Weights of a small mixture-of-experts language model, trained from scratch on English Wikipedia: 367M tokens.
Below are experts of layer 9 (counted from 0) of a mixture-of-experts language model. Rows are named router (the router's row for the expert), gate (a neuron's input weights, with its number), up (a neuron's input weights, with its number), down (a neuron's output weights, with its number) and show model dimensions 0-191. Each number is 128 + 32 x the weight over its row's rms, rounded and kept within 0 to 255. Numbers have three digits each.
Before each expert's rows: a language model's description of what the expert responds to. This comes from a sample of Wikipedia text that the model never trained on.

# expert 19
Description: Nouns and determiners after the or a, often in sports and demographic text, such as top four, number, ages, beginning, each.
router:130142155168067104173129087109158107136067154159147154048165185128118155104122145072129125129102095180102130173172145128105112135150144176107131176136138138122169116147148142136059121140077166151127180143154118096150192158164131117149134100153124099154111111127138173123057156151122126099113141157167192130140107084175097102175230088152138162131107070142123106133149067141152155096122142167199161164130186175148145178154119131097135144147127177151132142074144120123112223100108141129103129121086092076163072133103165118091127121170136127168192116111197155141160129162114142127
gate2:143133169108118129164125130115131047171136193154095137151143100139176079122109170135081170087146142150174078146136171121170102123124087135127138131075186137091147076091173099144103061132117116102096157070103125087097128120112124144173118109091136132158127144064170141144148129196152154127059150087179159161149103154142077177130180132092193149128113099122147055098109147086158082125141149139121086133107124133119184161142147180128060078119148129105118171143104121144114184098105086110103132190147094134126079161184195097105191155131127133153152087171127110132083155105166126169
up2:101113144114119143126111121149155102092118136105129158110132120073081148165093155102146154143059111108051116093098049164170122082132123096094156104155171121134109096091127151114128156173040139122149086139137085117131151136069134093123193084136080128120094104160127125139135093180152124156160086133120129125145101080121079114098079136204114138136185140150111132167178105150093115065078112118137098189125089123124124120147142119189190151111118180191112105130102133104073149179163168125116090100131159112080120109089120075136125106171154063106142202146155187109102102140045137140
down2:155193116143150089157117095186130157194135105157138191082137174125150181078128134067115120115145167137105143154108154091132131132090105134161187098134139151153198086141164156183122068158130128133126130119093146163081158086149147111145181187139068106097137117120159147124150153132155107123141175132113112125159102134124121148059165097087099148156133127100132143134169114181116150216173140119125121127137119132150103194083103204195125196113138116142140164106118128124084111153148096089152110141170139184108175167134083132120150138094104116209111129135131048170095146138053174106
gate3:068122102127115131116151142101106136079127150169159091111131163112133068100144158102121147128124144136096153144165105113216140143117169124142103125140160126103128190113101065138137142092141146164143153134103144128050116080114090122149086119102103110104141150148114155075175138095133174170058099100115190079155109156134173154132129132096237153111188120122118104096167141166169109140091126169175153125122110086183119183161162128176145171105129139134111117200068139114155131088122128077152136156145180116138050166127150138097089091136158101158131098098024192105104139087132135128
up3:053127152118126101152093078121117170149120180128126135121144107112171191071108137109127151175128115200126120131143110147075105158127153094184116073117142109161100148134188078097129085147159115173179129189151121147126153119151093182089154164171114064117153055155131127108128159135117204130100154106112085096136105185140105144134158116158162119179132127151180141141146090119137067068145123146162170112144136149202171151118100128180078133074143126213133143148123163140140107107154105112093136166099158098135120142128131144125104123113167056166050104132176103098124110149170113052
down3:204180075159119113139098094078120085147177052090096137169160137145152100130091108184174111090193091106154084127135168127151123106088144150119093147138102100121111083125145096148138068143102113152135105139179065125190107087180108076064137127157119141155020158120089113102114120135169095070157142174141146117114130138083123147140157139110105145088123142111084127125146112111096141090123105138141119150128180155119121132079153143123135028137149170085147074094101179129156062134108114161117079144129132096157105111120093098181110137123130138130164164170131113156108150135101220108
gate4:092110125154154122146130138130098088124105163165128130124086134117136072115115171073143085154165170140087162147135098145122163166111050100157058101136146162049123144108102119115126082105138142122090168157101159031118117116203200103170091086121095092146140102092136147088070124078187157095104135131129130109141136148055103123090126174097140132106144172177136110091162101097140098108101161137126127129092184099148134119125116135099173166177140149168185118172143143119100189156104127130139130083144150144138085123154122102105171143080110143129092153088120202160096099111044077176
up4:169119093115129177093127160136170107104151149139130106123145095195179150175138167160129157100137111142061145097094121119133078103031111143169120128124085134144145094104092137136089188122127089152148125126153052188136151093058083128140134147153120112024089096156139113109137170124162127148139134128118156103129117126156100150100167066181114046128201085137098179145086127184126128151125088148150127120151061146144073135152109174088127119120102126119087160134101124167200085118138096150165147106121077179101189143160115082104111150118172098106097097117118138162134140165175117103
down4:153130160112135116046096079143124144117116132184076092085161142102096137154179103121059202137087041114100118134148178139115115166101169133183164142126174117040119126106156132097122162160147161131134156114139115160155139125162097146185141136216095165081082147087181122130119183100094096101091140125159129144094146133151206136132124204131101127065089149172140154058109104110110157123111096155124161120097165131128107140146072114107115152140137174072126107118075162130094109134110117088111126115111156111087152112178101082183138196119110134175130104148147116118143162106123148085
gate5:155131120110107091147165161170079131181144141171147064131166066158128098120121108099127110141153132128172164072085162064085142238044183173054113119076099122139180096131161062142098085153172136114113157155092137121118083123113200104086158063108161115157135093148130093111160149125124138118116066155162108125146110097121118152149119140110122153121141132102124151134133115137127082108107190116155106141136137154122063141144173124104128117165110112112109173173127160156142143143120095135154107141113065186102120141104154073137138100150109164137115111110187099107203121126169177206
up5:104197060126140117170113163139105158101097115162099140132179136164188172189122122109119100119177182149054163143082105165090114104146089147160177187101154220116174090123077168158093090101080142154092109119075087175123181086162118106093158146130111133185129144146120169109158156156126176117156122133074146154140142129128111119183147132109146084191156149147114119150129147158137086195151146173090137180156172126152158162164112138126142095071180138095157135106184121165115137124110140085086083140083162123135156137172118114115181110098153107104127111116117163164123151110115136193
down5:117131142117114141116108081141081170145088138146130092144107099121126183071168167089130202127100103120076153093092098089115098136135086081109081134111129088159130046102143124158146074161145108151060190139177207123103115060136119087185109185120149102123071100152137137187204144134141112110102171117129104122123162085134141154118090101147158149182139183103141175141086123093172147143127123088153125160102148166141163152123120125153166177130145149083115170065136165104179198127179193160143132136113147133147094167108116131092134164127199105168095139128134103160129118158159085133
gate6:150149111171153157125140153080099184141077153131123132151098065105127168038117198112141097184149130103126107163152141109150161156044158156126124161134138124190146106179135131142141124127078167149136075163128104099136110113133149157132168089116116177137089106166142114152121147127121137168127234121167115131176107114096085097058094127052109152098113106109144104097074131134108148115108131113119128078135189154131086116179099096090058079095172126132177137185204097140135139136142107150131114125131118101164152151136149172105125131071132128128167132120082108182193102093112197111
up6:159116117157121100153103146103127104133164088107049132130146113157073149080102072132155106174119144077075178195144110119137124192142159126122108105117081067198120141095122164123114144134055187139133085139137181127144108143146094147187136173178151071127113117105186131117062228099147135115126083104099138179123139119084086160084133109100147090078140146122176165129125115147147162133150111139103136092162126126161178138172110125188158107150081130095074136108131095175198154140098076148124138114130135156139123142113081133130118180075108177140115183161082123096100162086114129100
down6:153163180118156100181091120135099129130132077115195060116133139115095119099115180108089147094129112135106102102158197111092147093140085151137045130082098194113160123098132155106120128138115085135173138121135123129131135090096136139122138201142155082131159174168130050152122128083074135149146199117106091098073122117141142141098124143103092136122139135074107101142201128091124113187187139084154097106165165191168103109142149102132133155172137106112054143161171093112147115177130121118193097146158081145153144123106154123139157207215131113107090167110175137102120121154149163162
gate7:105065141138161143187128137149184162192174078128111103109097134100110115169142155137150132108142098111152144159098184129118090165115133119085128105152128150122135093156143126126185148107119128169133159135129102105121130126156058116091134207146145121098152065094127127101181182104129125109135175122149100119093101149174179153110179140137131152133079150078131155112113161157138137098120049143086138148186118136118157133139108091139165136137145094144110042157193095097134184145075128116190113136172189132142117152139107073120173142057187193163123042138201136153097189123117112112
up7:153100086105156123142084122124124126167164183119145119104113097088127063127173143132100113139075159142142134143101127185162115132101109129099184122077071154075101102137155193111082099144089114124103161131170073145105099172119061113103096167173068135115166073153186181134138115106168099125137163136152172146109133119199168089113147220110135135124098231095100099172180172054137112106163131140106114127160143180129129145165096131165136048145146093110106101109155140091142132139141144131156111094176165166132152076069157081128087154104132093124117107124118153168109140108131139102
down7:144095154140116152145161122106106113103127176131121092085068148082155124111154108166136157105123099121090138166175121184124056127167128135093127130094151178097153074123085181146120121157118085112121157098139100160112157152178111153188111203133047098108120139174150042099131157141133114119104181169087127103135158157171175143205085168130141097117193151149108098099170154169132104121158116104140138157135205162142123155099090150166162130215138113143063121100157109122160133118121133122161116138134121076112139107107140126100180107125171163063117137116115217086122125069182129128
gate8:130119105101100118145154157125133127100156166129145134166082144131144135162175078120139122158151150127101077145134062170194112149150160142188147208189128089203129163124106113054131088129159121148128125144120120050138134090162099166166123099150140097083124143170129168112129186137125116127090080125101159141188116120182135134146132045130128143109117123138104187121127101139147128076078068123163116143091129170109150158135111096149129193168135128103177163066176116124125073096214096104119185103129157112146090129106088100120039156106125114134166141132135179135111179113076149082
up8:154065139144125145162176118089133125177092093113127162161160114218158132105155106113132140117110033101160154093123116163083160127138135113142139111207110064096144145054092104096102133187120111134137116123098089117088163130071113117109125159099127097127105082088114173137156200091157079105099072117115123067148149129148132112146134115115168166095106113116208148125185135078129140090087148078155146138125181166144136177090195115087171119216134140140091116115118115123134099057141121112126106133132113160113149136160084072135113159145114124163053140140122108080101154118091110155
down8:141119154121112154126102129096171170170113147131119144098081108124167129129100117163154096091098124150165149167086160150103103156126145082109101127044192083089176135144123158135123104138092133157090116121142116145205107133172178171161159127120126125172089067102135169108173151127166052096113126160095105174157080087173073121122122096172130134158148138188150149134114092130126132108178065117099167072110169078124087091151138091172123140136146164175109149073135091128119125116115112160139125220201218104148092152163153137120137166184149161097128177094158103170152152108158132140
gate9:129098138092172123171126094135116152111145069075074126162159103114163128159076140109111128128084112104112137119150132125145101174114134205097155154104132134138173180080159159095096179182085113096082111103155091126116093167100075106090134186179103100168127152109118078175139113089098067114154125076107160095118117196141128104176138178132168134152153171146098046141099100132139115163067095102192163168125123150150164138149131148156110133117156125083197141132096169146082079112154116125121150150131159079163140187119109120135116189139154121151099220123143152202095154143152146149
up9:116122128101098197110128145123129131146174186126167146100132166167105160074164149129166143091119156132170161142122141082128137099124127162185128112090072107203119091108061144156162098112140158084166172120104162163136068125110114169121082132107107062092064126132134173163138137182154212155148167147159095118172193117100122176123100166096128116081142134121136166137139148129110089054137139184124104137148144044087166174120173095142111120126116149121111119124132096084132089160083143090152090049150120163120092101106103101130142080140116157077138131133080055109130107106127077162
down9:185126120156089130115125134170125142121216177124180086093103099128132089127186108091145094165133083122156160141110150143103135039121121136180092136079132101122080075139137142175142133120166117134192131117101096091147110113079149096105167101086074173061116129118150196107116086145158173138093109140147123180147131152160126140137123130129092124104112136139149153082112081155173154103121147162089091117153131139186113033114039145177132153102126121159099103117168134124100138129040162150067166120174103120102054144145095145125126088142129089114131179159120098141163128123172083160
gate10:174077105186154122149138144152122140131122104131164140167172103199126103165091102192153104117060113170114129141155134087161143166196188128112113162161161118126134168081128115166113140141113114167162151172110108139149158102084147125143106137141143100119120134173074110126138189099129159179102127087145142185145143170133157171112205141115106194175142082117120106141162134205191086173115135158152166142120107129172150131164067199127191041178151156124104128146121191146093157157134125125145160142131121121145051093134130149134146114089139175170166167067121109123129087096131116122
up10:072029099126134160171151158078163107172151149164103109103155107149150133123178109158184114118149151165112131173130139111197106133136136216119079201166085140160109119152111118126130119153177144200105149135117152097145158107101144148112135129187151104175152143108067130078111138156084127049086128104129126160131150137138145099139114116145095161064195140166100155140113060136165150150135139103129154126116065182153166112172110144102068141126088136143153137076131152114157108135151067176110132063136093113102059079124095143117145121110133126217157120121105122136151103093128175138
down10:080090144146126124197137192109083084079097078088166150131169109152156099093106087103145140139148117096094112126143125158143095135145125139147157114131208084110104089090127171162185102145135101072143113150126104174123038214158147126121129142168163102141110145144169136090125141117074157153171172107143135117089129146177141131118131150121138145100040155105105137162080137093164137140140174138111133183049102137158131207103103100118117176178107107086123158108139126145108152137188099182135080107115115127220146166116116082089191116083125106130137095110130135129119080094164109107
gate11:152102174120052080135120134177078184171130154143121175192087144164148109148139139131196137192125154098110108144138173056114154147157118088203135181108154143106148137148160106166127107117073137150137125150155137077136206154131103138094130114150167135145140179132120196140135154116107126115102079117144103146101155132078054132148123107156126117120146071145092117159117154093125130088139158146115160179188203112101067133084133150124116131122157115107200145063115173131111152106170110151082111088162175107116141114079137126133087146120126109182177130127147178073169143132080184094
up11:099118158158157116158109094133128105085111095146134131100137163160100104116132118121119144163130069174114079137102114161137134122126121146089114110192063145136063057146064149068068111098141105097118118077104097186112142092112132099123113134030149120130187114165135061099136090157205135153117095153103060105144141093183180096060119116118147106146093103079107144143155085106118097125129119102137141142068035130124086118130141139188080137133087142179120158153141147125116112155113155148093084139126134083151103169114110094107199128133106166102063120090108126088131127147188176142
down11:142149143053159127138086079117157154126136150156143092142132166127126167125093090137106095166123142168115081112109129151081097101135199146135096060092149149154112063102101111140160128162071045132121124135125161080146164155163163121159205114124161129110117094134101147165135115073146135142142157082116118166141110095144105142122103159100201145170090124092143082131132075126128130167100098133095155160136146143120130106151135118143119139180133191142187118119079208103143164104120165144134073140086126104133085156101079159171082083123155096068075072058161140184103145162188100078
gate12:170160102157152108123135092183147171091159121185099089086154109146091160132126156074098127150116183175135145153118108136066107050134066102085127154131146120095152115108168193089152131136074140145117098141140188120156183135118099102148155143195127179145106138205142107171132172178141146097195137126082125136152109154115151101080128146107162161159151168172086082095133136129129135134100048093189092164129101193162101166082150180159153149114140159142133107196176149152057132134140150130108162098192171114122163090158164146104152145125133124157151111177100116103112134101126150140
up12:140114155150189144084079188064150182091138154115173109132128169170157116092123137100133156122149105137070065095133136144159187151075139086203106179083152143126106161123095137130115103097126120100138165125177117136171103138132073102086103044111088105079138030141161123174128132116116148164132135148146165096161096139113082118134114119133134101091088217129161101160073151160118149090096147129083118170110070083110126092145148073166139171111107041090096130122108136064182105078123126110115123116116109161112116122130111139097138128134054124175125135117152099151146101132141167121
down12:148079078095126118119117112164084099083161146149105104161112112157128097154129148108139152080180124140089202112191141099140093114127157201102122107166127122177144136155074131113074083150149136182129136133157086180122118135152060137103160137071164081123123151103121129146154142111137145085104157096135125140129131157117161145134069132096230172089208099095051139107118102114099159103092096118113114161122138115109122090118126118088161109054106172139166130057120180156096153171125152116173167139133043195169165128122130186125081131116106173158142133116131159096167111107109161143
gate13:130136132139131143110105175175153048122111111166130120108095092073109123143120138075093111098137151178128131154093157195154135069122123136149101169132162131084086130140083103173128116103101145116157109124118161121154146140103151132140066181146132115142112114140130168108117166127129206165154096087151157050125115122122081163149146214125209157121203114166138141119118135131142178119179211166090159141078113128109161152128111109076117140109121163130081135125135155157106144134119092110049168211128091170169116126149151127163070167122101113131154151136104065080115190121117202158
up13:134121196066130141144148044159132132169101107072163122130127148128115142087116124177114123085170067125064085075111087076137104144111110123139104134087082170094115161194164134095094136129131108129165136173133115130126125157092130127120128078138112118102152156101158080146098092135150124125092149143080128164106121140150172126091105088180102100118108166095134059112166074140071146172105053126126064181116129102151192087128116122164163122125104118084179130123138071110153095068136186117165131042116148102099102145098098153174182160194086131122142135144080155143126101129112075145
down13:187122099068176199163131135142143203119164074084145112130111211170092151112124143138141067097109155140109112086162112185153070113139160131126152114117122170114141068189176161140104157080094127097117120187117149127123139123139157103145183109112136132060097132156133153135086125127143135121140104114085119151111123120153116102163112124098117117076124124137176128160092092074152117145159161140150160149178071147093097088066147154136129088087136167075114137147142123147125107172176161178136115079152052131111161193147099139153126126101126159201218166129142147140092096076102103168
gate14:152188101113092119175095094109149137132190083127126170180158121147094060106126081143109153119140160128147091098144087171101088140139181114106092174088130087133105148091169161122140169097155146139105156148171078169146133104136107175181109149125092145178136107164101158168142107183163153133081154176108131087121133129176126190064192118141127091148205113140116136138085150110140108111107083141155126151115144115121172133162105117154100139114148155100184105136073161125109190113083075091161131192089168115097114127117100162089121172143130130200100192124157124075137130180196150076
up14:144146124126080107140082038121103122125127147103096165138144110127113174147173060096127141119125141178096130106155135109133116080159185149102091082128120126127036110143084082123130156124129123154113157179133131086117129105167181125121131125121104143137163076133132135106111159152203181145083130138072096138116171087204121128107146110145162164088193104106164150134104158093123136210137117140193175045116155055101096136094106102070076130104092142118148145092104161095106148165114145161091166095123145126129133219105119155108086121137158148141052106120137145169125093146160085098
down14:114098105145133169111115157186144130110131094156068103071135088106123128130103140063114111135139124113136090158187135139177128132150181117112072114122143090151143149159124070147112116038155123127113083080081103176057133199088106127134084135145167066116092095129147122109120117138134153148124155102126139080174159082114150098117130133141149089070194124130153143087129098164126125059180130147209165151076096097155151089072147108188147119102092207141056118108152164138148163062122142074165119157100080109131100160156120190151131142177153113176132139145133109119126143146104118155
gate15:165159127093188116137108137201134116115084061168089137133133107091082067118144206120153146161185122120178158137164137170093135143121138094132138094119081114094153084136146124110137106047108162144107152093102144098101118091124145045135120100143162092129127165132150151111136140113142158111168129120111135191098100152138160074154194114188137154142099154141161079153158042152072125136068130125137059130120144134088100152118142121146131146127189061114121101123135108120138115122071109063180127123109136100119147106079115106139095158145224143212098125160103143167150133120127078158
up15:115146219159185059147142114063068166150071148103112124127093132143167141160070159146142102097133103077170137116180126079130193147117085129141174160104151143062134067160136255123122154121154116084166081162123088146132094139144122119149102073137148052130147160093153126124127026183127143140124144159130157173131122092147083107120131194120121145129155142113134147071099106104155127132151125096143147120094126134103156103164114118151137136129121156127091124118159110169139096138149124130124149114119091113109112158101164165154134151098107056093165074115076137108116175092163115178
down15:188123187113114137190109153064095128096127111215179144113181162143092154197166114154175132094078160136150091121157120084123138130121156162154132089108141105147118122113080168148141189086076163085133099130167111145105056180129116118154180106136111122055144125138095128157114118130121104142174142124139132105159096170151183083177108134202128149134166123162120122175171097080140134144127099155185114112149145142134120137145106105110174157119146127157083138103120135122123127114148131122110144196059107025090131129110096103082189147133123165193089123081092124132155195156157106133
gate16:109131138158103111160186131230122120128126090125147125106172129165101144126132152097091043163151046136108166127125151148090106168058149143039166138113092120058152153172159113134101162200131109133130090184096161180102127092154127089120108096200108066146128118140146189158162158081128122102146172133140166134211075115173150148147136135088107150133131104160085089161149099113102215146131157169107128123140150148190112102136086123117136104114120137114144093104143138146117124189112109146177136125085109065131107078108140108134134107146091093195130145114124133091159140135119109143
up16:115191171086128166120140117029118142139122154130094137162114114145162097117117131154129202075129132120105131138098143149127148102168098123200084129093125109122147151087075174088125119114103114108132142124142080118148125108094121113105139150130114186180101156113090079164086102163081113123158089064146091107163176157088156124095098087195144117168169121123173134110132107152182106117134109080173109148119141113137114247106155096129072200147115099113094143128088107123159188086151158088104127156131202134108149112194123110160165130138131092142201148154151099111157160161169098100
down16:131141187112152085183121147178127108088142138102110129111152135125130096096151137156143136158128118177112090121186179077085111153176093102168134161083145096122150134150100115109153126126086160107104172114146106037146181106111127118124139175080128215110054144146110094099147098147162115125130130081130108138077173158102089136142108131103136115138158109078127179085151133076149104190074139100143098172103103152154158119119135103106127146142076134108053110188138147185171121072128146190099078115127156120138153136137141123121160109131187154021122144094129154114147171129212184102
gate17:150126198104110168185227125121103167148099152140132140160102130147100134146149112142131147072165025103099185151148148134135120146117065172140106109145115083139117137214080140160148153164127179108109145137118094070135149140112069161111071123136056124082118167099176106103129153145143157125125116133139124145084157126104124126161155170199182103145148133153106108199092159187107098174136106199143125129100153122137135135122113138149068175161133100087117187101112158112154153182151146096180117164155142074134167156125131094123180140079099139131172127134132150112096119087076164119
up17:106115141139139162136138156140150132137161124100146070140135120088134158178151088168142095167117122114096212110144152102212146134175147176183129118107093142164125138200105150106120127147113199147203078109097172121152112153176124178137135140148140091108099128081118127106121148068110120094125127105182127131075193140136131170212086133095099083058163056164058117131133113151098125062087055130143125083176091185138113148141101087156092119103145126179136099081152109135098146157134116153135120137142067183135069124136139121106115132131144083070174128162126126114125149155109121102
down17:142116142107146158128154091100086209102144134194141144126090180118121134095132125150135113112129155118101126144154123096131075170081108137106161154072085112114074086147110146106116101138153184076105213118088144180131118108184123102150153116133087224132130127108108199079127171091147139172145107131156168174072180108109089156160139125114113136114113163157085150151145095128126152127157091169191113122146150173157080111129118088174072129143150107121072073072064101132143065110115133111104147171110161112174200115085109093145137145085112165152158104145129133100140141077065159160
gate18:200156116106140139079161121133116164174172146158138159142116161133093126131114113077102160124132098204176113152149158095091132106105133112069139136130103127126121118128148082141136128208121103125175079111123106125172100108163114102171074122117107161134104097132224107115112128057159102109156173146128110103122136127112171099157118096138100142097153093201061138110102195150154134067099141078158080093166134133127086129126154114085126130073080131111137038149125088101092150188116155181116150153090099071167086107117140113169157167153125098112101178133121149173066143158199134107
up18:119149075167158126133157117122132104125110102130141119127098097099063161142180154112133144105135104155072095159137050160128115167126132142152157102129156146114107111138124114131148091156121187144193131130143121127167142073125063111080046135088108106126161164129131063059124115163139174135129136154142120158187120159141164126140120093095133128106125104138216100051101102117151047136134139180151127137164150085101097116173196134046175126103110131128141199143122128098091129158119116090111113105159144179179100144076140094138196104125191050095075107125097116155127139157164128158
down18:128026123164148157104154125158182101092102165120113151186153148121124150087091139171176103162128123109226161197162163144139192103166157132139186136132150144132142131147124122150117118146173117148147091064159132162184119149188083107108092129124126122101141070073183147112114128065133084069119090176078123155116119143140106048174123094143155113100148120122095108089124116121100075158155166136095162071140164128118143113159112120114096121083153162106082137149122091109195130134129133142129111086185133072080144151134176112147102159133083162185098156156183166128142135162098123147
gate19:120105149138151086043077127113138118095155115124119157095067092110129145094116129133120150172133107185135136039164105156135093186118193136133168140183146041139109165127099167127206113107125182099180143125140149170143120086183178076099137124120159148211097144099153122174168104147132107147120143102092107100114154126123141128164113109139139130116108133098103090138138106152077141105150088152106136160135199043150094108134161148075064103087125093120127074137124170131062141146159132134145160137122104100064128087138148129155137108114122148145095177089110060122071083134148098083
up19:134143111087143139128158120182109104132123155122188111140118108084123165120126163161104098126135076123153157077137144065182134113126115157199172225164094086118146107101130145124191095174151190097113136145153116144105125134120128114179114127168113125158127122149159180123099148128092096152133105167166165093132183114101135139210150103095143054092148085123115148155184126161136123054091111083116156128125052092125145148151126165111130096114119124146180135137165098167123118111090134091084146140074174180049147155097110149119129194141121150140164086150189202122138064168135139102
down19:058148063156150106122168148077107083108114174105185057096120161118158105139166182135121094093119119115123084121191070113125110122164094088142102170143113134170101148067083139140143106143162139129119156140110123126169110116102089147133165145156096118137111121085112149120093096146075204189103138111130197058152140181127105136125138118188188113123126120141178109156202071095109108106121128125151123125096064131117107088108092149135115135094189127098124139128125148087163116153138145144079098134189079092119141094182102153153079138124068043080140102185097102143119137177117139145
gate20:125108120096144098123101149121087121186095110064146163096108198089147047106119127164154108146095196126120146171108125154104120174187094117145140180197130123139112079137113119088105084106134150080143084144128149109147128116186060116100123138194115099139095105159133169193199145121202100118137135102133144181102082186130145147181193098130126150113130160099138075165122146127122103160115110149117129112134115113102132117138105065116119102072199113082121130110151122121152166097113123147214081153143131146149128100146077071150088194124100131167130127104166081142108138109068117076
up20:135125139168098146171136147094111154102135130081159090133142085115124124086147140186038074161159094070085155131198110151110167188122114092111162110143187161067102117128124134108092063078131142126138166139071144114168154118152150127117135136158088137099153095130119171142138114184175114142148124083122099165145173114076149148200094165117144198064139149174157139156119103154116138164093118133110087164093153136118075145100172088185160127165093152113125144062157102137151135162114081072146185141092112165203140149151107078143118101212171136134137145094121108125145153102116122145
down20:134126156121094142116074090181178129132132119120102154154173122148078140113115046117132087101153136101105122151103141173151157097182106135148144136124134121093100097154107153175096175095184134099105099144097140147118164147122142146172102164065083093087019114107155117160087092110069150157130104152139157129145165125111090120155155125176111078151070204164138160121152161117126138142155154163111142083076154097138109119118074150117127106178123201140080123141119040079144146174134152154137137142197083114071105173157102115101134147105113146184127127152151090145064104150073092172
gate21:071152101125114109126185173139177103138103106127075129112212157118146136163162115127106134136155189116192170165147126186065111145119134109171142219195183096099126177110129137143102082126118123130099144147094096056146194115155135150079172095129140141107114109126133185116092142160121136102078111066121122154136081131110113131143154203067121131122158093105161127177126089162095101089131150131119126183140120147062153115133172150083100160104111153137167159158115098117160146139141062106162066157135150102146089105141111084171091086209169106127134141104122140137082155151165111130
up21:144163140109084133152178098120115148061134096156207114168153191127077178226157092135101122125157186143063106163167130139110105124129139115133073133111112113119096138090150105144092136127216115149162116191097099105135157138076164130132124082153144092181105082161110141137125080150195158197116146102150124192133108109161132166107142130107115117082136105149158102118127108177109128125096154118105166129063176132113142128105118171151124087177114201122129155139081120129168117085123158066111131153152149094133056140096128161121166106194138156177145164129152191177105124128122096123
down21:146161144192116121160138158115143083175104174099130120190120124107145111115169151146168153151128150121111121153159114228155096226115130065208175116175061135137157149112073120077127144116128102119139164150132097081113044128081129119152106134144209134098177131138084144105087119083131105182124136125131103179168110188200143094080123181119185151108097123142103134091136145109129125140115132066154138092148138133098099096101139140113128105148151097087067116113153080120169076061113107114121140110135122163146174160117108076157153116121103137122114142174102130168133096105105088083
gate22:154167116115131108133116167169071165095057157171109151133184160131101191146156115074132113172104077118127146155129140120179094163142154094145139174156088186092150176097152107150112139054138082119091152134093083151136098105093098135135145128151114131076138153108137120168150134102176140145108106168185086130182095132119057055127172095149135131105096119100039102041130118095103131105129184113131142144076121131153128155183086161101193165086151165158188151086145162109074135151139113152066151142146132105141115171119141152083131114149123136069146100158132154097122119102124169078
up22:154140138126138138201074150198110146111161144188110141099169065106135136122115131089092124107124069092091153181153075143133148145154104077103143213167090129134199134076131190122172114108108143111122136136098115102162139072148068113195176113093123171093172112146105076162145125121108099109123072134149080153192046105134106118166145132081097148110161139100126114114087183121134110166083145149174135141097116145144160106136059153140201142146102103126201156109130174122110138144116088139198139161103122068106133130137188109065130109119144157143113128123145118128119145141174157113
down22:145093123177128084109181157168117164155119139138090166138126154180118179156117128123121108141108127125080079058079161117188161129144146116151132066105087147082119173120128187093172152101151165086116152109102067107111132118154141139172135083060069060146120161124129146146179096160144124094109105122112100116072134029101122147130125182116160173156152086157102148086173118129148115123118123174139171158226141098095159111139140121133154118156164119126112076094087132147093147129152071174119115159172139075104135121163175149171055118164080149117144158099150085094115101157136093152
gate23:112146088131133123104134175165160150112114146146110154076092134118112144164154095144125134070115108110088136120121084193090117103102114205122172113166077156120187132164125174099107101117149153161154186122149094100218172118175132140146158121093071135165079128120106129077101164105115158159171133137056072116182136163148091133176113107180124127032129103143179117104130105130137123135137070183144088149121120122102127091198120214123094113120132145135100208093141101092096137201109136088120114125172096099161104185161139085142088114136122128109165153115122144129154156186129147127
up23:104092111108154135080144128143185159119107155145106136101072161078065133135149059208139060097098112127125101133104103189133100141137105162105139107115105172162170128158141114102137092123145134135103171110148079108192154104150115135079166152122082123145076189151107143094119138091166160146178149177039097110164094123127080137217145082129101128049127080123151068173135130173109079111088104146167153158091170130094063159177112160172091093152164116143131152132173152150100124114125088091063099150151108130112125162111134096151086134099109115101129151131102103132161152176124105127
down23:197093126116133109099138169161048120135158095159106135153095119130088140107091122140132113122082207102131114164145135170135121108128133105101109100112152158156142116179181146163124140150059123201170101085139169123126112121158100142141122100172137108100150104126132175151161144082089069136105072184168107105080114118073215142123166068119153105182157172072098109141130162121135126100079185086125171095150101164102171156110135152075092143122118064155095116101131151146102077146150095150162137106134056127117064093161137157115088140103140129115139129211158120151162126111167066147
gate24:121125126105149127109114128101137127100148141104152135107140111141090128157146134198156135087061168100096114134151198157125097131174160087134117131199095166148135131166128130123144218122101156191131164198152175175134121154094154091194100124147130115116135164082089127119022098152113062128112116135117141080154125149160080159156160142169157101101118137161159115159126055130110160108103117145147151104174075130151155132132126101145091092121078136128165187125143089115157126180089210131179098077165086138086124167148063125145104140103214134111130076143170095103140165111115129135
up24:193111137187139136152100110126122129182161136121106123162092128114099138089080135117098134163112130138128127129165109165169129139103104115164117082163174116152123199094220124110108192087133100169179136145160140098171091183122151119081101114055107138111066156128156132150128169122151080159178120184144151165113153149143149127093120142165136141128179149143130165154108071142120107166139155142141131115106168176097078172089051116147116132166170129141159106113105189151122137102162129185174077155113135125173149089140124155154027145131182125088117111130120125179081148117095028133
down24:099123108152120139114168108055110153121131174151115075089084172082159086126154213082100101118149074141126107158169082120150122075119088151144102066132115160143113116048141137136149130154166073148085167138140100170127076140134129128193127144138198110130136148101127138128174114083110075141123105137145148098095148172139147153154127136113092127155191075157125113081158163136091138157118060081167115123134106124131054178142095145067133168148088141094106152157159129085124154129136186142117134147130114094179119136154088083141112135131032128038136158135109139134174130102153059132
gate25:169152085166111177148148170176123159153084182130146095075203087134154121174131172098120067109144085134124091138112151115113150171146105094075131170136145071169169142111134180113149072102091129172084096149151118093152186125111195175159171147121128201149122150151108144136123119124214096125126087104135127078114140047095166140128154132139096154071056053089122126133124088126138123080141127114092140158074162151136149088100147131165123131164113134139105126135101071127145141165159173113139135090122087132115150099093108126092147177113138151156178132183115077109059169149132160138
up25:146159091189065156144164082165118108106129165153146123119161155132178127167120174148187151110120105134154101083144143121109162130160096161110132122114104083115093088145132154149120081148081194151156163103075123115116163108160107158112130153077106131135145173118135150087139189196081118141113171114150110063130156162119156090154071185116133140139161103142123140107070104079186150149041106099071123149164111150188121137102076160136109199192177163087162117104094169148111118143158132104112139101100062129136182128142145116089100083111043130122097128139117120094087121193122138100
down25:120113164095152131058117078142101098131127132108117126150124116119185112111105148165106087121089100095159153157159088115137087145136144123143146031134110117139055095172142085177171126164137185158149131094117179107134138103136126163176121147174161112090132154105108142084185121158133150151144234145068152093118098120138157112114130176100100079092133126143103107107123086091076164115186169157147118108163113141103160140162125114167141129144168158074107197172162122145129144055087182122107089164155173169160109069175157122168146128129172128147121104140137110101074066121067125071